python train.py --router_score="softmax" --balance_bias=false --router_bias=true
Below are experts of layer 2 (counted from 0) of a mixture-of-experts language model. Rows are named router (the router's row for the expert), gate (a neuron's input weights, with its number), up (a neuron's input weights, with its number), down (a neuron's output weights, with its number) and show model dimensions 0-255. Each number is 500 + 50 x the weight over its row's rms, rounded and kept within 0 to 999. Numbers have three digits each.
After each expert's rows: a language model's description of what the expert responds to. This comes from a sample of Wikipedia text that the model never trained on.

# expert 21
router:513443540436540539428458528567551458488571548540513592433509444497478560490563503530485498425451497547453553461546583550540540431587514491536511508527550496437537549434410558449612537540548558547455542449540396433553477537567557443446456446476452584565586409552420472496524576556543558509529467476562434524558459447494496503574535559522455548454544515456522426464571531494450486510445476472552475498465563450391442522551605479529562485553403427535473560502543457470464434433544498387572541489565456548471554438476508581556510472450489554543490433541483561441552508529440441543472462502458540480404457473494525443432477411588539553471477560531543457436454456427565458504611502561543545473433508443409516526483487454499453484489554406519428517465539496538549551460473543
gate0:472475446468477524548547498496592524471558416467517500530443438462551524444451499427492511534460450525438504478469521520539502430500475522488512445557466473527420454568479488488528435467567417538591477426526545625490492481498529512512469526542592487600469412488454454533562464502593430487536573488459519519403427480340545505464539533482527417500523488547486557501415558535509513447432442438464499501494444471439526455499536552456528536457519491537468443496489557586439477599510364511481483490437519523464630488499527454466524457447491548553511524531399531513524511439480557445436566529512458439527411536523615456433545504386427542494375454518416475500395493539514421498537556433518536511513516567617442439483472493550459393499501608507472472589514479555440559454492444
up0:402430561495492426435468439477511441523479509416550450555545467552454560468502604514464470473553542445484573401559488512510452496487484507508549566541505428532556546560419424573431499410591429505605604510416483482557440519475424554495502466524500427549514575531512428427470585525571522419450463531544490510515486552558444494489468461576545529413444502511484430471559442485569434469442540457524519479560496496497449526485484497526539485466479472552457557486510554520557368499500504532455513524471511483495533547472470441442458539391518525533502521473515486506540480438473577509435497394503481498490458439495483387457475548422494475621498514521528491397491475558514493347406480549394459366431449525475514432470481538573471565469496601489563560545530472455405489533474545
down0:490499494572450447489537558557313535474556436523534466542538449507391458525495580410489441538533515455475452449546557458537522519437439470425451482471493533495491504488555475471539452392389493452514504536442535566555516600454423483446553511415540520562419490521463484399478493376458508501554529471465463470548461540580520487545585502423566458535476483528472490401454517469559510439495576470466558513555446548498493447473502526545531481480513534481551445524462557527533561510528471563472438584500528508551513601576490528597471475468485460491571572461510536450441469409518523551494557442525550531523564513457452558507397500393503568509455478503487408431600492442481434436481487491468519413417404538504454482528595525602558547563513572471513556462472507496486374430498520
Articles and determiners. Determiners the, a, an, its, his, this, especially the after of or in, and The opening table cells.

# expert 43
router:560446597439528563452427566528512506438559533537523555467576482458520566575538426528522470425478558450520571460515553550579531451579570443509543551560576543492559533452471503406544539505564553537474553457518482441502377573556555451444461458510612521546552424545456549443566566499442526530495469424518518543545453515557505520546536561520432550456536552445499445445559563534471539482530463432540360508464560453486491566549553488567547506565473494514444550428537435456434478460531550542587529439504435562477490559457504562581509409415416547513439448498514564555534563582457465525462446540423532447474456496454511503436452457538493526495507553548503513422438454442455433572486463514562489487459497440436484588462444457446417450451552433521503499480553540541535604446545526
gate0:432495403528483499433547509482536551438473429556411474628450442481556537518541511477518512475453582480488473521552512476550433455535396443443551502520535504440424577517471494536565467554572473471555471455507570556508545521506555493537518423546650495509497526394499506473544491536530521457581494544494581481536519471523444458497553476511489447541463458474501511476451499548488503342495548476591516524476372410546550482450528474550459469501484546532522563488604534567439441481474497417542481483471421547606480489563497493558558443519506478525558552457433504505542554607547475520495451540498411414436476440520567513537546528530465416496477450541497533488546431399513433547456518433553468390526591561560416478481513481465462491576456460483442494438493506380527499553541353
up0:467398465505571494483432434532412409604382562523533418457587457449564565540442546434496441485569432531507581421508415469526520460434570516578491556449467557531540545511537407506447564542499495525558553479514506440473503466555404545445534466488488496593563486592465501571501584480502507574479486497583438520497507490418438471507550457494476544457459436585415500529476429428512534486405488398490495497566512593475445464507501516475483516502495462486498501508560600478535422578535457413411433520548532532465428588469437495502499487366515558494564525546545558469457528513551522456406539418550519508477567494449527458536481548531545515417466458524563428536532409432417471398443476429486516491444516465555444518466535478517515547500476523530528538563549521547449507590483529
down0:411462471468580434508580543541488557435481422515527477557477552518472442436401463465539485493643423544371556479565502395456511528503463482441547501387458514520555455520559480496452569585470478483553473516481540463533454425488468533415446502414467490487529463476499434443530509467483530511493503396607582462530486517446444610488520532594563510536463387519488471459499476478472577427414454491447509575504449494463410469435523477548510529520465530511434556430507523463515500543465403523438514550432549545549513456512477346482458410478608563549499551563455516515493501488525491474560556468544476500526513439537635474544537437431463510514445522499465529509563383473496573402478507439539544531549437588534404471527558449546560490466507489438484520520475451488449483535500469
General nouns and headings. Common nouns, subject pronouns and words opening section headings, such as University, She, people, Gallery, Foundations.

# expert 14
router:554440533464568556432455565568551426485558508532560542438560450477530579570547458541508452470435499581494542465482566546578525438565568511567563547553545542429549536429470553455534558556531552554474575469495451447512483536534562459449423461548523586564572448557467488443529560552499572577559460475542471547551409509541602513526557528543434570457557546485537439470575535545447538554506467438548456508468556469448442556537511487544536501562515438579429556446530448437462429455564540498575464464567446545440521448471561559550510477445441551560426433528544558588564567533428451557460443550461557464452456509479557458420484464584554523436509527546471496462464438424559446575520473495556469461444541435453505546457436449455467402471571453462484519460568495460539533481489562
gate0:551503445446542577513467398483592464519494468586473492535476394491543412459526488496474525514464496566516482562563525498526465511464440490456465448528483551551397602526532458532475537466433521487449542389510530628494521537499589446390496506548479481529451456412467577521541438470591546496448537582504511541544555501444542504529434545478498502514494513484591477519390516615560537457562496479547436418459456495594537512461512507540505486545495523499507489455546504465456515558496444472565551491414479426454613491481518489453595464493401460586438411501455527454442522568517545544476489496560439466440384472498617585489452591603408516446454457438485475476486472459486479429505566458530551524413560593505442458543581475444492448488484543460516448505464569521478487421505409
up0:440484421502445508386458442426499452451476531483489455508549543555522565507472482584490534506471445582470585583469495480438513481495542557498476570532425468498445442555457435513540491574546558548509544519589490540499530593570394383440546468484546471506484593488466436466552491460524536560498483462498516471509558530372498541404496520554506424506471427576465459477508449504489504552384508485502529453601476478457428551512576514544480497509482540493510490532493509480416417538475456484437505596422498545538480568457507550424486546439499594581548479537613477493460525529403490434480473377431494525505488461409556519606439522477384601519468495594521459493530440487516504503372496453517483494558428473467455416539473433586560575410516473488494512478428478499500507545419543
down0:580472507509476566471582504529529448438422505435462435519498476467491339508426488557480464530549559486429608528445485415496561537541525456473524572524483431497539466447568489493486486468565502518440481540424578543429520585531471485474515570481540545501548522548475531467576504474525465603557504460616483481396519472401473524461472551481467441589559452550365513572484509502494514449503477494411483508514452472505529512415507602572638556456503596572467458538466384463544556649574466451483458499491526466454525487474427563537403552470534477429457528545521505462537511490503561425422441523399466554529409599490508574472485467459499405475468520528464555469450562496564569451488507570497473477484540477465450444493482489477444568557547523423464454514476530496509488497466457
Numbers, pronouns, names. Number words and pronouns such as two, three, he, As, plus first names and surnames in tables, like Book Two.

# expert 29
router:573469556467482531467486561563442523470555584564518493438556515539507535490553525488543459442413506502529493504537509529525496483527536427538506529535539603495525513438403483536450568460555553503438571433490411475527480456523516455456456496480390564568478531542410437498528476572588582545507455480481385572533478515569486548567470489512473485412494570441448500452544549560503550527453464488559446497424495468445441542525614484536478511480411465455454552448458470500516461453556542515609444478450470561459525412445531543539457593424436537480431476539580456563581483569429456523409465486462506441447516451478588439447480497519569483509468510472544440446445478436558457479572491410549508537495528449376474579450471485498383454421507495442463604463425469467580620449471503
gate0:517545503396521500464585501460531595468572372460511588539506524530549505448549526468575559506453531534497577519450458508487450529504459490429541490521610525519545512558533573595472534481503587555467472443584469599482549425480588556508499478536489490440542464485493514436518514489635514439548515532498511555471408554447561550543539529537515553544416569445515501468504528423562390453399497376492518496516489499474578471424554432529557538527555550507392502520446519432547490530460521498477442439506509505559548490449477503492592467509481487445446535599517591501450512501460397515508542468468478549480442532434630555568591492429581496518451388503430456464520544457461488392514448463529507399499536488489486504538475482497431519525401495503506560452482524470446528623574490
up0:455539465512466479431446524551461535401451592420548455510541501458445534488522483539601422479526447421480431507529475505581433501561417492586547442478382488584521519477487481527577458493442507527520493551483473582551605525465310459495488535561491498546498556576515462512537451484548573536460493459489530478438467480505451490475500437461510583510519330556506565532513512532429539538510528420473493491528485464635436459564447472459560447520489557493493479460556551439515497493531556549503431523507573443459537500495530414468425451495516530514487531503431415535516523574511614547540563508537413468496533469435431455530489533559457527475508578481614440490501497470398552489529530537523469583507588557471573495487461539558490648495566565421456503465455472563544472491475459
down0:453524571448559436493466511475579517439457513465445464405464524514455459482545518486520442558476498491437588436416429501555520490543526495470521425477469515500573543460598497418489536539545465527480509537542507526438510433486598503425548464430538449484543514512380535517455614516561509456563458564480516487461563550437451555504507447470549512594528524544519588410597524523461502433515532480525595523459442482578446539466544465511564520548528450519431349468516456516496572591574522493416502538506454507513502504478421445507533518527506504397515500470474546403533498467501496553432530470440544500502425536421532577422490490428700511534483370583429500500531506453461532544514547502527528490428524438437531396586510449519524432547472490494541519509534536575543490424528403
Year numbers. Four-digit years in dates and prose, after in, commas or day-month dates, as in May 2017, in 1930, after 1948.

# expert 42
router:516446560468530552440465527566552455452562508554540572458520468513464561539563450538465505457453610492504539420547553543549551455586511556513530528541558498434505544451440555447593497557541540556452543447531433447548499532546541472435463465503408519543565413534419430473568528540488543534511468497550434504541455470517468497556529566537479525447516560460542441495550559493454504499505460456514503494466538434443521557578575503536540460519451440568474583485554434455462444444589511428532590448528445551488482425498505556567599458448469526583499439546534594405568490507430435547521471523477577457448445501539598417459527461581493552450409525519490477441458456426573444549589452496552520505467503458371561586462439443461426424456527457537437546460546434584574504473546550
gate0:461485516471602545498483465377522528473491443489575504564548514547586430487527485505475516439523433455539472534476522568531488551456460515524522448445604588447539482474448491458362429536555446502498478402542491482526529510437500485487481511491578483499436595525441452469573550481523460444468617496546518529581461494497468535428557506497622456497521568530446531439432567495598558457466574459476535526406555511403560405454529481520523500485530479457544492559487439530519538539442549502484518533486478445450536491428595490537603508515454527547534499518438505560514459557576503433567561530581549500464498502616492557509568515476442470411404488520503475396516501513446437574505499465583556523555576578524406453429490505440542513463584543499468505565368549565435549576555511
up0:503517426611550492460477555510440490540437544466424540478495509526448585546517606574521459492432523533463523466567483428470535507551524498505492548515380424538368518474465485541571546537474542525443550563489510517469474449580414501506450587502458490509524553561604512490500421498495557468541378423462494472451446481420518473515512484483453610443528442455522481471531403463411406467469454431496473520560410523527468519556463547423488486422440484473457556481517529505509382441516561520513465496488540488466467530413468523443407465418515506463447477522444491405503513501451506549417516418440427482529554493432535464520459560487561579488452492563439482498489438470564581388538531471442480511476443438504552540491553551564432554535487534450527554449611531438543447382397476
down0:539531414509411481453506455590514588409496481410514464602531508416466407547523455550536527510468601477494412460534510519416528554436491555347469439492546509485538518526594443512517538460415484485444554438451493467475451490474497526466604498418572518407443568523573581426591549474449464570531508550452463515556565526603478425468496449502431502537517467533498618447452391494540435541531545527482489430588535515555493395576515526510488503492582486474522463522469449525497576483517432463492531479471523473485503444472488489569486531460488465491503455531469478415411474540477545415457548528530426601539536451504423545524424532500518541539496510569573395507547415453463458541433452410503571482543455504513468457423468518499554550509533587443513477476434420508486505435447503
Articles and determiners. The, a, an, its, this before noun phrases, and the Arabic article al in transliterated names such as al-Qaeda.

# expert 5
router:525442641463554601460490587550530518446515544654529493479509473451540502556520449492520480469487524620436479510483572529560509464559501549559514544552507489443570489444469577569484560574525508558571580436534476402504485438515577503474435493547513549470418458512478446523529400505488516491537473456489533508566480532575517598594548515565458535523464609504603546488567516541506559532473517502520476556474546430538505539533547468534558537531443456520418500451554483536412463460542523422591519452533479508550556474420592534639514463481513524578520423536507499433508479472525395574496496562522518461545422508560494425500537432582456482476580519474502507512488470499546502634574487507536544491505595465440471549421455461397454500523470452455418599473550529459569487478522532
gate0:474521441498494436492553541421568526527530489516486636542450334528514534484475455418574534512475538492557496564489515502526432491484553423484425400471468541515454567494463555551364525563554462500502364416551577412509577520489494621452494520507514395456550461447507457557435460425555421467530489498490500466539424492460468457536494466484483443515554501504479443493532524528495525461493445419457415424405437478423580451428469461572454449521524599552470498510519467571494505549464503514525535538472508488539538473495510521548613425454446481473495533503451464526464533539439447466426597513487520537486449564414604491555610481495474513483417433577388533538492448428445506507498424477525536474572525506556453452482501548492407460554477541497511574504529481463538526528592429
up0:366560511488452594426470521520497473543492509500546323486481570473386553510406554506530517552543459547380488561576483506455513485532480451530524544452530499492490510547474439535515423461538516471517597523480546494542437470505369457558620478489497601475500594508575461569492487533422580508460495511523534449405524523461494461442540472508489521414459459522542557424474453538452538508447409502563532515532451501501452503545521518483585537513441478387543502480505589494436443539516468408488374475534509473502529513576484555399452493471546446594499501506490505569516542506501496424480484413489391503515565474530500428495394518482511538496539534479518472484561498463505510451526545507511521496438528516518467466508412556496561549396528563506493373415439587603425449461444481
down0:529628503513505510499410533536517462438522513531521556515386483433401421501469458509456532540513532361558556578529492447506550550442530605401570554482500538468582450564534456477510551417440528461470448526491566551498487511498505491425509538460541538437517526488480477474528502581414508512505506432514488459405515537470535454379490517445490448535483471637405581522582535476543556451547424521543519437481552433480519496450486501472552482511451444466616523489473463513467427498598451472549520355552577621502508406458445433558480462412520521533448504504492533483521562496487520523466492468517481571478530478524505517506483501523548587483460462561524538465588514566551406389459480439573511531513485607523464462595477436590504484544430515422522501533427488476412512474495527
Capitalized word starts. First piece of capitalized names and words, often a single capital letter after a space, quote or hyphen, as in E(arth), T(ruth), Mer(l).